Below are experts of layer 6 (counted from 0) of a mixture-of-experts language model. Rows are named router (the router's row for the expert), gate (a neuron's input weights, with its number), up (a neuron's input weights, with its number) and show model dimensions 0-255. Each number is 128 + 32 x the weight over its row's rms, rounded and kept within 0 to 255. Numbers have three digits each.
After each expert's rows: "mostly gets" lists some tokens that are sent to it at least half of the time; "comes after" lists some tokens at least twice as common just before its tokens as in all text. This comes from a sample of Wikipedia text that the model never trained on. Tokens count by the router's weight.

# expert 7
router:143128122132088212154133059089092097144087131099144132151147124133141127171161078163117179113125168080146077107112092127058127149089120117163103118122166082160126176106108105106124118142084103094155112198143112120093152119151148146145164091160160110155150129123106113106071091127189108141144146122140110143135102130158148146091076150137181132134090107106145079044129170117061115199123105157158095104087149203186192102149052120103100120149130148177141154104137156088073149174087168123122183137106149188156089087057132127113088109119115105124168136138151148118149122090188124136112139099133123095108129160130127157151217123096093098112182134101155123186137076082080159150177144095100115156115131182136126121093142124137017104141138106140134175135149136121164160103141064
gate7:161125062175129152029150166126166137199115123195127132103107185082157099086167133127076093078156134156186067165101117093125089084132115173088142144121123154138178153113104090115114159205159145134178127119157109143137093119110138123087117105089144153120147076183119129104166130148138117159119147162127146144107162110164128143107073120161148111093084105187086117146139129110126153161146138138087093151080118124129193112085114157131139145176115190093099153114098157099109112099126133112175205082096124126165119082088091145122134126136152104144156167111111085136134162208119115144138128093181189154066122120195134116140129188129110144073106105079149106081086062091136135127129060157140130128188138162082195100173139154119146102128123135132121072111125172173053162132140110
up7:205110114119154152122124114148068153185142107130151156065071139096134136111160141133184061176149067127151154154141079088153095068102186103135160133149123166114135094076150156103116124112141099110102140147107075122174105063088130099184113137108107132145126092122146148137141168095182090151145106065160140137104105143059118096138162182075161075106113145096133149122154157089129142123180140144084179145137162151104067168135189195056138133120196125140192085165106143062108104128112105178138131069140086141131098119134160085176118097148196118090191153178131146137207120207102113100128127134149154153155101134165153081119169163133170152134161118152160172115148122132117138122131121117127143119150102108148130130182081117124142088141130172175085134174145182096096114152120108
gate8:091165094114107115082137108111162087152107170124099109139133098211132118120151086141142122107105139111213177072173121102156098083125064125111110111133159098171098113128139092140168049154078175100148120114135061131187127133078181166079115063142108123125150163095029104155176075109154106191087114093113107119095156132152142155183064120122133120104116121133164149151078112130114119139113074169117117137132164128134117178124089108074154097123097126122116108152096127089102138115117121147112135150081190088067110122149147181105132153130112089121111097077088174147153169107082148156120146103082114158144082186154157160149148180080124114133196143127170168086094111113151133115139105079110171172158149167123151058197124157121135080138114126129121098109164197156127131139082178
up8:139084120104163150098111132167128124167108129145171100161114162106081096129190132113103164053132133132102156117117137108164137094153093124138118123130123147121119160099115093161114114236171105099142134120099104108096122103148115118151115166145194243136126138135161146107145190117114168133141145139173161189157122174125107117125129130068162136168088126132146156159128132138117140173124116146185117077130133114136124139148147146023140076168082118143143148128131141134150086071126140115067093164080089108185119191172100149061088168151107114031137128174102142094141220095136107128110118111098091095081103136078179148142122104138158076110110139118111161150170168165151122125126087130126038202182131129073104161148110124122112154083096139197149137176129093131132110108135107
gate9:107112114123084111146116168116088077079094111111073080186124109113131179118097130103138150088073102098165138087106130119137114190105121119153120089077085104099124105126155079135120133184125128184189123117165098074119128184112066071125136149144135110123116140094148109111148182115099141103053149094211154136129153181157107073138152161116150094143135145121101070118150110134175163082113113085164126151168131072091134190121157129167145179123074147090061111177086097130099162154105151113111178081099141124145150083187144098129104098082169147066141124089139090125135105151137144141087122104143176154165147152186069141115157158176165148184132111126116169142107111073107066140107137116111093092130151148106162180138093117129047106121079176114134094102116173066179119081141122
up9:127107159122107112117137101156132171190151187119169121123081151207165175162120092134121161118116141116114117175164104136151120087184134064162153138125120078135183116132159113109134116138062079141101128132074114184112102152045098119200166182148116111077146151154129121135143108105131155165195142174110184095175184128121127071134186083183143108105128126163146094152086151105129140155132116161113116099125125172142113136089150128172144097145114135141086205051169194164141147105139084148083129143118127114091137103166109183106119115098124088179141137157067125106174115118095139128179149157167152150137174088107135108126158161150174132121118162200121083114109163232121169158124097161134137113126079133120100105143121150148195135123091074188106165145128130103073138168082117
gate10:097175168164148125098123153093096171108118124250134174168119130147139127085068139110157125142084119165117113152115141113103176104118181220102116144130104092120114087090065158157085133110155184143167167190129131106118124095112112150151134147079133117145137158108114133142087093084112136141115183095079155116147159150138093148145154199104166102069060134114101104140122144116127068142121149090205142146133137143124122131165059119182210172152095107126085151124143148080090100107239154106193139117054123130161196103134108169131159130166088111140136132160156181131154168064175152081066087146101082142153092131129128122130151139104113170109082161119135065139116149131137133171140142114165086147111123135104101123104126122155127105166102116124126081131133118079088141108150136
up10:138166154110132107146152117156129149127118087072146188149197183198114109086110126122137057139115153162133124135138111188077163135073086051154133167112079181105132091093163088071180138162177084149128145140107083111143103155086112133101101177122142133128154126161132101093088156123125150156139030154192119175167157150136117126124095107131116127104186120155109098138105104123128073162117033141134111183096112192145125113136106162086123099153075065142153114143183125136156127155177163171100137140149120150124089134122161144145103133068116138137150066100116141123081066142182119186111175130148110086055136119127096121138163150134122121129190058143130148123137154110141137161138096113080171056152088126170130148175166137163111112076122171150155106162133145111130138148142207
mostly gets: " it", " It", " P", " N", " J", " M"
comes after: " |", " P", " T", " p", ";", "°"

# expert 2
router:156127164150207020150209171133147140134149113073138153105101143162160120114113166152163147131116132091106076149115089128088129192155109094110154100162087157117137161148124107161126127159101146125108120079141149116140128146161144066136101158169155168157126168110095133081219171055139150123136142151185140101098117118195149136151163141083156076095102115126108147144151128106130148196088184164134131070155099095116173109113075127146114174151119075116177063063082101144130153117087168162152138160133118133140113115114135083122160168132115122058109147115077196130092137143057124066128108072135183126131150155114155056137113127116070168167099184153169114114120103088147110081132135160138116182114143095086120160151075164149144140108080130095121144124165118150162123114141169
gate9:110104057143116145095123142161109115136184125061118166155180114090189129146157091151158092089127124204126113125118142120108150144117122170127108111141164145166109157143126168114158143079139148212124083147167173074127093128108099121136134148151129092113185128117114168103091139127161146174154114149143179100099143156156169164114169113091189136117140164118107113188116120129142092084166102128146153093048087133125160082159114100110150117057058164106176160146137171107152185099149135096109136168103138103178176105132111143120187035047054151137167174146131109102165141168146167127151149079134160128106120162129129107140106118105140147104155191154150068100117126149169116141072172125096127146174120155146123142110182134164139085166128149183118134125067071184122105166099057
up9:133128119121147176129140180162181094092100104116175087117126127103072126069129109187150104141103128081105140118127093116063071138165182167135160087119161131062130179155107096157140108068125173102091156112138090137070170090109104113099094157074142183133132077140134142132116120157074093087147120127129061089080150136103103111129143073135109138108100134117085153103120127150143139127089113124108119130140151138085157132143104164114101119132111053143133183075118110209095129125109121134160147096106149102168097081128127209084154130130094117080147150107099139135093157086139171116060137128099115138191156124084132177121125137091141164180113134121121142124140068104144171123159071161155118178202081117108090129119133094138174180123198101140130107100187120176021077123082175
gate10:041106138049095195130102117131164113112122117102104201184124173166129169114090225173075118108122082152138140088164096167110085153130144108148099135155116138117117077136111177079153144105134091186129133141119121122131116153104092143120121119135170183135077077179166108118109186123173157179122087113115094136099107142125151135082055139106157101066164091121133151112178092110145138142118088155089117119091117145114180119158184128157170123118180094098099082239118085094114097141075111066101116097106135096166115119113137111120140178122121149162111127178143109204085140112161121194159142115162157117107189121077132121154144127103139141091141124145159168159085162118132083140123111134154143137101136148131159143169070188119137107119161142182157097127156146188166120084090115
up10:134127097138129144097153096136173118183095129116132143158116123148127184124135145132142056128102170094142112090120066127100144137076112148129140132073094120110077156185191114175109162120111135160108140118093156109170081094141142107084121130129112163179149133129059105117100185142140157079149097029148170075103101140137102080094076092125111138133062131142108125167128169110121122165149124137133091119174107170201135050171147130096107130087115147174140150103097143133106135081157170096089110134132103182087147086180157145090184169122177108102121115105146156083167181095114121157155166107095175162206084121164099083100117181126128156096096100119161100148117092089142141154086103169153109132159200088101052128117120190121168150102131107055136133121182107115176163138156156
gate11:143133151165065150116111142107119086118094153138124179099177123110111130167103127143126197057120137111118166111092104101115171103148131125133161123186131132141127176132136061166085146128161143196156179204124140101147153192123108073079154119096094134195091081085089093126115097140157125139191122148068116152128091161131122163119121137142108054134103196127171097069106172133159133117088134113134069117101095145181154191098094097106140116129160119138132091090124041138122156144185145103148103097117093179120074160115166096129135099118191080136131130098201128141135168130105083122119124152172108162139177069134112140173109114118111099170090195181143149129154166134128103133146130104142138122163100130101118085109066088114187121141117083131158166182076158208150156105131156
up11:078148171142032097097070151152110179149165140107125156160113102097172076138123166119144124150131134131108161087110175095108161078107133110094117117047114129165137181063130108117100150042088104090098112123151103105169105153107101135095171130103175151142121134084166082162120120142128055131205195137089160118110113115158141094115104147172101093125179110081182182169097132119101092055105119133096080100144144121132140169134148145112112131133068118088112173084147114139204151139100146128089160144119163106167120130109116149095133117113172107104082099157108138113114103143093095157193158117103136183173126119095161110107173079125133141112119146110105091134160140087043113068123080096119174165115146076111148129070111110068117110128110058147099149158144189129128099107147079
gate12:118130173142110151105134097046188124117135126075134138174125121110129136111127164187108148170110161149139122172109115080083151096080140108126168129188081077169105119130122163165108185139137121125125102119117149176095076117086134154163108123178153163116120151142112147065189178171147120145130106129111138129123153105179115133151122136128095144093087102160098139111158150094141168082091098125067083058133169166067106175058191082197161130150102113138126178111129242110158125080139152154127127108150135127134152117150105126115104093150162117099162166139148135152199095172121157132108097128162030144138155073123123123127155132171108197089069166093141147157145143153087126141100169128133100157147098093140136131122076107093073116177146161137166113063109118099186094117065096
up12:141157113137127109166101164120162075168125161185090199157139129118183146139099059130136130124074102076130114141137108115183160069120133137093172135160046077058114074180148108159166067140057205150123099143160114136128157162145142136105098073156134170149174134156088114160139096096149171097160122177158130138171188159107159091102138113146173092097102134110123143109158157163152163140102106224129135149147138107107123130099114153160142151135103130146114143153146170165140104167090128096092115105138149077163151135134121151154101146176097141132117099134160147150159096106116102131166203117104105161139113186138110077089189138106123103153076161116070116108114104076147170137075106167105049051162087104107137116166111101145132148133137051149105085135062093153125124156119104
mostly gets: "″N", " by:", " (aged", " Coordinates:", " (age", "The"
comes after: "\n", "|", " ", "-", " 1", " 2"

# expert 1
router:140087136108164140141138138134131140121121188143073111047141125134134172206184185103179142183125141156144134098083141146173175076128173113111120131082117154130103065121170096190157161137136075148145150128162112078142105112146087108162149137120131063139113157129090110094109091147171139156156132135120148195109164153215138152130074094165140130131159097139137096119099100173187209143114132216127139105144132122137104099113162109149124161101098087157151150125128075128125111118104121099131116146134124112148152094198107117116157126076179079101153100093121032145127096110121149126083153178146074080114164159090067085150141109112168138196180123146150101045125167127147138068110122135080125101097130144073155068113094138111143125146115093135139153094180130128114062161138155
gate3:164080118102110163153091105152109111112106085134117124186117116105081109090112140146040134115144158098104115126118151094132070065112143115191122125166124154099162138101136188115094127095100141138095102211169137163171166068113159118132169131104158094129147113135160078135149173129099157177121051126120134126051180124062058135127143163087096135148144115141087118118154122133154112143137073060116072178100123106106085169108065101111114115127134153143094101114140143100174146119130114089108144106118103162095172130157161125173131083065141153166116148161129061166107165117116133080084117146159133168086088096096102177198099117175094178091129169099118128101165189114109159126151152067113100128092112142108177110132161138143101072171174132146052141097109168070158186138133143
up3:134095109158120119136125130096139103109119146132145123110169106121185169123139134140212118085124150087151125106146105157112169117127091111156097143116112123205165086122096152126146146175126201109103110137178131163099152124124080111136118121086148143157124160146086163119122116124139076095132163092165161160066122098134139127085117091161108154128147115090089050079132132191058107133178141122145142114088149184088117130122066125139172172115132136146171124085185088133115109181081092191160108083145126110061107136148176103161144148045114098119107138070170170080133091152139138165152086144083115041097146144087113114142120110150068109120086066148126141101107144127056128160153124079141056152171130141111145133112164146130203143110092167116133140168068168046141138134066172
gate4:144105153125146127157131120114122130123123169166122145200104098158094108157157061132150140128157119183139113152106123127183101150184091082130127181097173174191144109110139106105164140141175166136119160140115095131152089138146088088080154074114092095142163187136102135105093036074126127142121144189108106153132126155145104088126191042109104115137103095151162146116164192164155093081195096113140168122139137168128170185138186094111094161162153113107137174120164132122119146092185106201174137102156105142226152137112115077103112143126107195054132096193130165095092141107136100091108115122186120090076156139117127112063134148093101159128133115148140089165140130130164130133115149138097105092131107118136116124204081061144170167115132091099107152112132075127148132185118128
up4:135167116112163170053158132156157045172130115183090105150050157156105142097104126113130118125081135190152123120175140168134128050186125121148158063128142129143134080103132155141171157118141136112131078105131101122095180129103116173119154193167142120094143137179163170118107152169091151134172153143124087149076135126107100162075145098140146169082109116082149158043146142144170116121152172137107102134092097190145108107131128109055129110122161136062147137150119086195158211061200081168095140158162106150206092119167125117127162081123144108144136156125147138104158145113156104110129122173113160128108122129155139124116116127113145118170149138088145136210113118097159185062100173144138119121136153158068139134110090156132134178116106115081116151170141109144141112141159215
gate5:108135125211176123142145128099129126170148136113115118143117124149067132126128130102134158068108149143101158136113172093154144168096067125085134137178075058073106125137185183142104147190131130057252113127126069130119125178108167169148110119124088136105139091112120066111138183125169099145097121138138139085111133092111109171098090087122165075097126071106110151211134135118135150105154169114149125116131099165136139121140136148098098110103129125120136135149123144113146158168136151089114094166184067117106109146124115172158142110088081095131192145118116108118121169065083130125190102186074094090051122135130120119113166095092140101128091143128160065107138149091161170164194105081077100146159167131101149140067152120134129159137154129140138190109157080105169113119114042
up5:158109122169146145123117101137153129129160150125155106147198130133124056120117074100134095101132146145131137092102095109180122148050165121097133092108116166083151120109182135145089126142135107120114079107096086123121112145139109125132123148193094118096088157144051116138079114121155130121099135094143106119154120198183116119132124147113153142106097126073141067147129144139107161120035083133084110144116157078079067113165163163081156112122113139149183136134137132087067111137105152088133141139128132174189160178122147144132142169142107095138073172086118159097175158145180073053137157156151126013108174095125204134152179131090109096133103151120107129184126250131119171112122155217117124115122131131119143142104111117110123129165175086146170126137164149161146172086078118
gate6:129138152088149145147108133171118104116137098076105140074175136141118095120162101084085121152133187145107086164095206173143137098182143083183123116144081190138171101084140065119177132158155142091102112126102117165131142137090127079125205093210163197161132148102163127106144140087188137178157093103129100080114165132129176099094132098165086142165139143181085160150100139141094180117147145118113134165119122096117155142089143134168120113129186097176127120125130110165122129162139130212078148103086116140125131097097158167171094185094189151158072143110126149164166161081116076100157156116161123107077081133140138171124117142169141124134114166145146091124106138157160112155161099200133105153125120140176116111136140157113127102071069112144126111174047107151192187142068156
up6:170114193100146165101149112112118151127115171153096157155157129100116153149139105168089128245162124148091170086167132128124096112098116050132131088129095067134132154129132098128140072159175099138099139161127117187114077138148100112164170137103114190164228094107155137151099123133166124085150094138092102093103123168138168118120144129078118162107161127077088121072163162154112132170169182169126184161185094132080115170107137153110063129104116141176175133121135095133101166120101148112075127126099101121136143145054125125155167160116164133182086150133182129101137170094076146105149160181205104124152089098169151155074139154139124112097097124126098102085094103137148091164114119097112085153106082139140205098106119188107148190131110122182115133147064160130168113123141131
mostly gets: " the", " his", " their", " her", " its", " this"
comes after: " of", " the", " in", " to", " for", " with"

# expert 5
router:126116108140121125162059153144124088169162117049090162182095119119114139101134194128134145099170099165110197084138127105054096160104134101130154121108076164117099139106120161110148106172046080073082136107150120087151174168099128123152101115168132113101144141100070136212136162110171143102139141108021154102101117115112120116156073128109143108141097104146106150149153098222189084149116123134083152150109079146148120129147139154093094157139120176093060116061124150162167160196170100103123108079172122113113096080135162133105145125119109137164121077124063137088118094106180162094115113108158169125117123093116143114108116097119162166098149096132118117114167141207139138154093171112160170094135159098071129096156181152139080161127107168143155140131119144090124139163066101
gate3:155136145156117155112120081152133156110127125085136088198114104122102134112099167074105151157079136193083074152228151097151106113087108174172159143099089140132108163160128154148077139149152102091173153171123142128099196110133155186145123131119161174191162068104135153148116176094142137129132126114130123156131156126118148170119170099153153072099118065131107104068104170106164137082143083086112134150148137149130113074166152060106131159137201162108128105106127165130073100099114155105143065171171108144171102100106086134091103114155178120184101105137107181131106131117168169111121124172156134100196126124153105110150090123101068097127170197059116160156142125112153143107110123180145078158207097126101116135180197128109163089136135136097153110187109129133129112088083181
up3:173101103120128142187159091008084164162227131125143108085194106158146117142116182133090128107162165088131099096105103130110149107160093108128159161121109179116175126144074079155152128165123101166171141092103102126150131110162097161127139159138073103136094126145111130134152163089103135079183143150136108178150181106130084113175092164151108155064151143147121134135150155116134082135097116040129119100068110123126155134099137123114130238114110121075153146103126167106178091150177115143170105132088132196132138142156144151123121076112047148083153128148132129139108147097067142135179069113181050100114114119117144092135151166083086086099175136102139132138108134133123153154142082110125107126147135089157145108179130152109159115089094048093115109086137133125146143174128176
gate4:113180120100084113095052110111105131175129130131143158138106144147137173145144098155114116087118141133132147130105106127142160161186164163095108094131124124098064108090131133195084045174103116171074123134090104111106147131158145151106116123124102150122130133090151119184149209101189141104092043121156124091126096072117112140132167164162102194116163080151146155185118114074164203101122088136115119131066151128150135059150111109111149145164093072113091118141096165075134125122164175138111105165162124132118157207122146156109110205170087179088070127125164177118071099147127156102208156131105116192127103160129093160178156132123159061172090171145121118114107129158128188164111120102158129106108130132118050120160126139143181124110187154131108160099127137081108127132137111
up4:117043103119081076134097112153147131042164118151162076195112109183139133154118089128115149152135097133161105126037109139147109127111160126138099110126069131101110133205171136093179172106128149111118106154174123139087149122202101134054157200137126083143124150129075130140113171154147113140156126053094106178166105098100129116175131133168144088097194069150058106156121114169111170118127082128135116168135134144141133151100119116127098173070097138136082152132175128073095144145105094184051162108148151112110117080112146122148150075127165120188156116139126137084105103090210123160090184128126063143111127142087103140151105147105113118104145107142159179094140159131104136106164158146148163095121093111143174105131125039142102174112108088084102123147139139141099106100134178
gate5:198125120148105114097167173191128070122156099140130181140135102141124092139085102119177158101150120150146163127091088130120161148070168109061107153092082152154180127166165123123121149120089114121099110137101105149194125082082147131144126128111084124181147083123064122116178168136113092114119090159150137098112161144099138122089187133134097063110126161029142205162123117137159111170099118168185172125188137160133153104080131151100151156083152075116145140149123107132120094111147135096146124093102150186112137113138165114223160101175125136130111099117164126179115113157128139188169152072087061132121135104146099180095142105118145138118133148107117089097164138082079164155139156131180139112052091078100056157123081144116164118156096089128075149162139116095087143057123160
up5:121165127092087122146109124129176102119119133143144118155154170142159115202148141132090088089101116073128150076088185161100107202077194125103168184150161148097114080136067103097145142135079121145157119205117130077125128139103130083142186107144114133125161125172072087132167154183098114173102138103197200120146131163086151111105161136148134080118159163120093120090085155146160116125144065156071107107071084183095135071101154081101140141141189117111128139151141096114140120081121125136175124157095086107065102124121169119159114148122054112097157113075170163125147110141126120080122099153139118155119178146079169130105156175151165171170142097112128154078166100099167176118170117166153103156098122165125152117091086171166179047151137154192128133169137117099122125124098135
gate6:116192101136137111142161140151102137103138125145097140104126152110105142093141116098151149180171128141125164114053160096146133137155171156230203098070097172116159105110134089170073150114125132112070132138148140162171148133115191137142134145120103154077129110101091120138141114094146105145142087107107126136141126119131138149129145159059166090106152104097111145135110117146115139133143114140138128119075114133102159071136187144090166087146121151099136152184131095133164081157098164117122169152130122110190128099116130160111126109108108166059082111136068148088153165097175111170151188161103143071107132104031233149124134185171145010140096112178115151171107148115112074145181074176086087091155138116119060121103147113074139126151158122120093076148158173098125117160097135
up6:079138136116143138116104115132130165118111124132136121138205073120169095122128152126129098093186101144195121088155128160091166138056086097058056150082086165108132168116104117171147125098142108089150107068168145091157186096109124086164119157173038132090135132173067115140179152155199129125085122133094068133118108166108130146112096111094125170119123113175113067115136129153120096076107114113109097141151136147140149121057125119117145129116171090090154140102132165121151138133090138109109141147107106112138113144194185137112077149107174137139213092161104188161120099112064134113114151066143137153108147145253180142175104134109130101164126107062145136088149181125125070122076177122140154158114147148144173174166120106176083122129173162117156138165132134121120150139134103
mostly gets: " that", " \"", " part", " due", " number", " top"
comes after: "\n", " ==", "===", ".", "==", " ==="

# expert 9
router:100148098106195130117138166222101163138099130166217131164145122075156113141132040104145152154128102041156073121108132118146137165069117131156104135106157104130120095106159115099150138122116191121115106107129214141137113160108136140097131094182141112111105110115159134172145114131078129098107123117155138163130138102118093105145151071163117156131130125125140109142174108089169141137163125066138078113166107085118164183105133141185125083155094143057045136189086134111152109109201046070136153119104152134157090125163149110139102108109112190087121148087172153135174120192104085181098083151115151137114154093089114130132155046111164145100138209124110135112063154078113163142127141106130114079146118143110146091129102142154148094124097100133142143099160092128058115129161105
gate2:143122134156091157121165128121153123118168140162135116166157137133157114176118087114119099094158148133171098115164067172090157116155110170139168084161121140130109114137106121142135037082132102125122100062178151134148123105146109041111119147153139088119139165147133068101135097106118144110132133107164162135160099141111099130097112090178095118111161097114188147098136094143136136104150163095175175175142164048112100141183089169182090117109097160168144192142081172173106115098154240137078109090079119147192133068102155061151124121082133164138134181132115158138088105147103097137114163164101126109168092184195180123094096174137092131138160139095212103121154102113112112096098160145101194146165085141129102108137138096177084155174166132090126142130154107151062168131122139
up2:072133153103154104143184120066089092137181084200125147097108145094164161123143111118117145151130173139114201131065146141126087067067107095070114134066144174109090106140141168154160159146139036135128140114128118080092163142107109071124189194092130101136121142135141115147107079168149165130161138151145066100136080096135098166134187212079141151108140155138110172139151142108111121156121221115137154158075113106093160140131110131122092052154130099139135089155095101142117094150111141115049129116072086130088123105131083117138078082132074107166074130140090117109114163102116126154086085070118049106141134105095146143079144145096134165152093166107114158143115124135131180147106093103090145119158153084093105163135147182106126082118126131152150079135135133141146193107164121
gate3:080165130083140152111181127133129124105114102151083105109185124168139163124108136106101115134202118177197096087142149135087141130143075135145061175099099174112140196088131099090117109118120146131163120083096031108138122152109129138165088156192103125106133103095124122077140095148158132104098180115117094140073123117142150119120141147126185129133133136121107129057190104089153113140144172194184157154084120077202130157132117157146106204063092125123120159127101134146113135147154089144169172126147159176112116147108100128116150107162205181164145133056108144157118093156128077109170112133123086172078094107127158141101103120117139101054096124202072158127102140153157117074140138205135152140126116131101128143066162136140186122158166112111095163133081150133100166188147091
up3:089110140094134119134095107185110133115162135106125161133110157152181103154195119125124131066137126165108108126091099117063161131121139171183138123134113154166142037125152121158168156123140150080094107081156117076152141118090125080099117212174163150154068131101165113153158082137156079166095178139095109127108165078111099164084118140165115224105099108148214144149149113138149083115119076113114147179130173127139159118105138136141099158067092146136119137103156145210156158157109097134114153160104114122104056152148138181121097121141167067125183102106150135119152081088159160143164029171147135133079096120135138170122117167149082112123143122158139141142034159089115134149143052117122099147191123131087111079117089127115092081111141158187103124094109123121101137120132127
gate4:127145117163136187109125189133119135117078106079148157132166151132172151107129123127181192148176141128131156167096154144114090152170149167090174105137169087097097119145156083096073114140059165151149119091172143167090152158107142071064159135120105105166087143122133134143156170122145087120162136113124125151168184116068128133129145159184171147098118131119106078136127166129167123082111096187072112060175107091149161128112176094096168113091140091135129115123095180139118093162154146125096185126117063158097115132157146102168182083135141095129114121116117054210130118131169097196119133124118060146064146145132137146139186133089153111107108156121138189116150052128142153092127107179191207164155090137163164137097171109146172101171105138162169145146139089105123091097167151
up4:117151133154101194140126134187111108133135165112158124119150089084118120139130113166182062137078102109180129155125106162130132099129111114097151131132199223097162171095121117152148150116198167104176073136114159072092110144086127059231118141181106106153119195124156120118143123126076137133152159088147073051119044172112155107141110143193097153117070191126136127176094079169139125143151128105085093108150099144166173118129118132174118113143106101111145154106110141161172139100165101140102146090110115160097068128143111147150099108143164112090090126153146099083145198122094184140165077116123127110137120080129067155152120098122160143138083079063088140115078144144127151094123156187112132122084123128155119103114048122077117104129135096094103090155186131128085116139137109
gate5:113133069140072069121121119079149153165135144136162186178151093179077163116065126144154120198132119106127144190105183116123151103122142115142130155077087160158072131131098111123100164120128152080113141110113091145158154186175096098085147108168179145136140147123097159187159119143098089057133155139116123116081123130134087123053099146183094115136102180128162087074074144083131127168142152193200176046129102154118099131131144143112092032064149149124125111076117129142153113133148117159129114158172145115151170169133123138063109161136090125115183085070140151105122103100095096139119187182128046076148149149136092120153140093135086173118138061163146109146132099131103167134139154124134141107129116105099081165119065173131130100153158146111117172105168140086114134119106159
up5:098101104057183143127121128115164112075114100107063172151069116156109155114118178111129093138140063133106176148144097149100176116133139087079106156052110101063139128179110105105114168194091085074150167165114058156163175088118145121082153135174144070161108133251133117099142128114105123131150115151134136122176120143124120130149105125170084121090114118094090117090129126141159150144117146087156113100095175085135126095106141162142147135112103110096156121140174123139145144135096110162176111107086166155083168183083146110144092158184149112124184119111113177133130139149151169161136171148154126148153076157134095191105095112137123118149092142101135073080122069151148116124147132177154032127141089161122151127165094065122109110189115096155110076133151088128183058108128083
mostly gets: "=", "|", " T", " D", " V", "-"
comes after: "\n", " The", " John", " &", " David", " B"

# expert 10
router:183158115129094121161144128152143163104121173134189104141154124087126116174125134169170139128194130120108130088147136129145109072141126084083128092141158074127141145154162078120063142077198164113151162095162109154150151141081147112073099098116133122117101075099124100116102103161102122111115161140156151133135105130119136125107110198080118143171153165108080158180089135096134177108092132078163164231164094143143110100125136125145113174148131135119106166165069113174099154144075126147118098099097149097076089151138113110127133147125188144171146128113182190174054148131133142118142196114090122029160186168108168095069084153146106114107136122102109196128155135155082130146153116128099188067198114123156143193171127136127087107189131144173159128106119122191123155090104142
gate9:130113166077140095170136106125127120135083161143131174108136125205143108115138143174151113081111003123133158116158068174100075153091173093126168123096138164117162145111155124128086099070180145097108135084151101123132102153163146109148130115153125133147133153119062114112174098107175131138078119093093115159107151070153177154107120153184082158166195117143168124107106096095195152171168104098103049131180140119100178142112130092136134143187094181113155071108102164099192143159127136100147167163071145146117133156172160121102067137154059164121139085145146137153131095166161158113074148134148101123110113140138093148136140109154182129165102139165105153116163168120159140138122091086023140075117095131105084155136194133058146125106132114105126128155144117174110149119126083
up9:128198146139161061166158130127142154156131132116157117179191131081063109149090182130091154136152144116126127080184112188134110122150127168067107125115149144091142080121106140125103103142108127097098119104126233100072177128139162161118074083165042180111121109106058134156140156059137075084211118137114112116083078077114081175102136109165156129119142081196096077149149085109151163143106116159144136128160142137125092161118136140089091121131133099149091149115132139111158098081148204129103110122112155117149128173111086146165149095088077080127111103181119144102158177130086129196145116120153149092102127155114147115100106113164111090147145113126176145076069074117145124141128117149102085128148154086133204095180158103170119107113110090164181141144135107111181160117127144
gate10:128120086148138077119133132152122107176121079075155128125120143193107148148149123102109145156121225119098089113124164119206089149186142111111134081128147088067110053101102150103103156152169065113124079136090107127085159110122117131184132120095145107173128132147160159167101149002146161094126154120115071172130126110175156136155113068163147091132136134161095175134130128132125145097085188105114115127148103125181189130136118167152073122153153166120157158117123118133119173139097117106124098093145120209166147124149109193131113115123119151068167100145140155123148226144137169121097147097071138140101160167101036145138137164131123112159088127110175126179097171132117112120083087159174154157070070120121081094140091115115118105162147168107154114073137111146158155116152090
up10:097067110091126160143134101183107160126163144110171186170116146135133127150150124084155146123163135096119146109093089172102126107158089136129128166124140126170100162189105139137127134156091102177128081057167107144122122144124129124137119104118167137075136157123134095108187137076061111101163126137136195111159089172159121106073159158125098099114138097143093132097153095105124113161201165114121204126137179122091215120141193104161079131167220148153117120062134124104136049158083070190172115142126149126088102144110048083157173133131104113183099156153118066073161153139123120156133153132135107186156140077148139108172126176161116151127117120129142098162113084218131145145145145156093144148119149183145053086099122133173101131146129113109124086101167095148089101134101124
gate11:141131173104159137150112069092152151157127174081145123128115130110118184162124137128138170118100182099116135119124079163157113163103116140163125169094132086168140101098060105207133179146150137109086131150097186161144078137109106103117177088136069154120083098155117103107097176164138130127108083137103114123140145114107125130088127154138137093118146114153124126127180156214122127147170159172075127068214116112109106118141107083075154147146132129146131161216142156174082176139087071112052105158094157090142170099135123160188133159162149085110174130177156106161176138170139140138179128124089091151131119180138159119096140166123106163157144103180160119156132103154055163152082171092162142158144137183073131049053122121135151106115083102184113118133141085141071176120139116
up11:099149122008145101115148122060178123135127124127127113156140077098113122142169146106086162143144146144158059164120149093070153141151153132101104141120123101088152136174170126119095172120093116138131115143130126121157160128112099099131151183127095142160106149102206182134137149159096121144113177121128141186131049169141114140138101139102169142103183161186091133153103125145150101161067098114120112094112185137081130091090203109116147053154101171072100166163154108127143101127156151077150095115132159137123117145040116124089129186102153166108138093175158103182143112094127138081112071116123072110179103147095084093168110135155191102151107129142168128129086096177119066127168166100115084131148129072104084096109161197108104155117086203146135132118123123090092108116185151
gate12:145164163101184134137155151088100142130153130098144156132167136140079060124148160142127143101137142076177124142123122167134112141144099152112133088167086168096122119126112104130142068115045110156168054123070157135080096120138139129176108101158145197143072172141071133077146139140049122071119104119114103173193129154113152153143145090131084118151159093162177165118167107143135134152167200096084114107096092164155121089175146164127216085159061113100129133135134117133105079119128124208123173099162118141139139117133083083145168104103141084090100085155173128182129136117149092107142082128094108149111091126099124215100118085113144122122168178066099140161131135135067133104111153129192084108152145162134081124105176165132133114143157131100115066142145145049179098125153125
up12:147120107136107112118173077089083200146103128128184125062098086138149160141101106117114121174107133044162099173091125163108138128151153106076117093169159115187185146122128089053171156082112180106151116147141134125108103118108119113164124088177121120141118114148151103134196136040143122042121124111158145132121185088180103124101106109150130170058177135155128157167111134151085093058121089076139117167141133109122075122187179040118142164093142161144112135141121158160132083112166192177127077172095130130105106171161145160170099184136113115141113130190112084133090041073128127114137146166156150111121113137138130136100105105106165147078124109131134081130092169137168140141123148123169138161138122122116096073143109155118125094108188077158133134112099153206146156117147126
mostly gets: "==", "===", " ==", " ===", "====", "==See"
comes after: "\n", "-", " =", "|", " /", ";"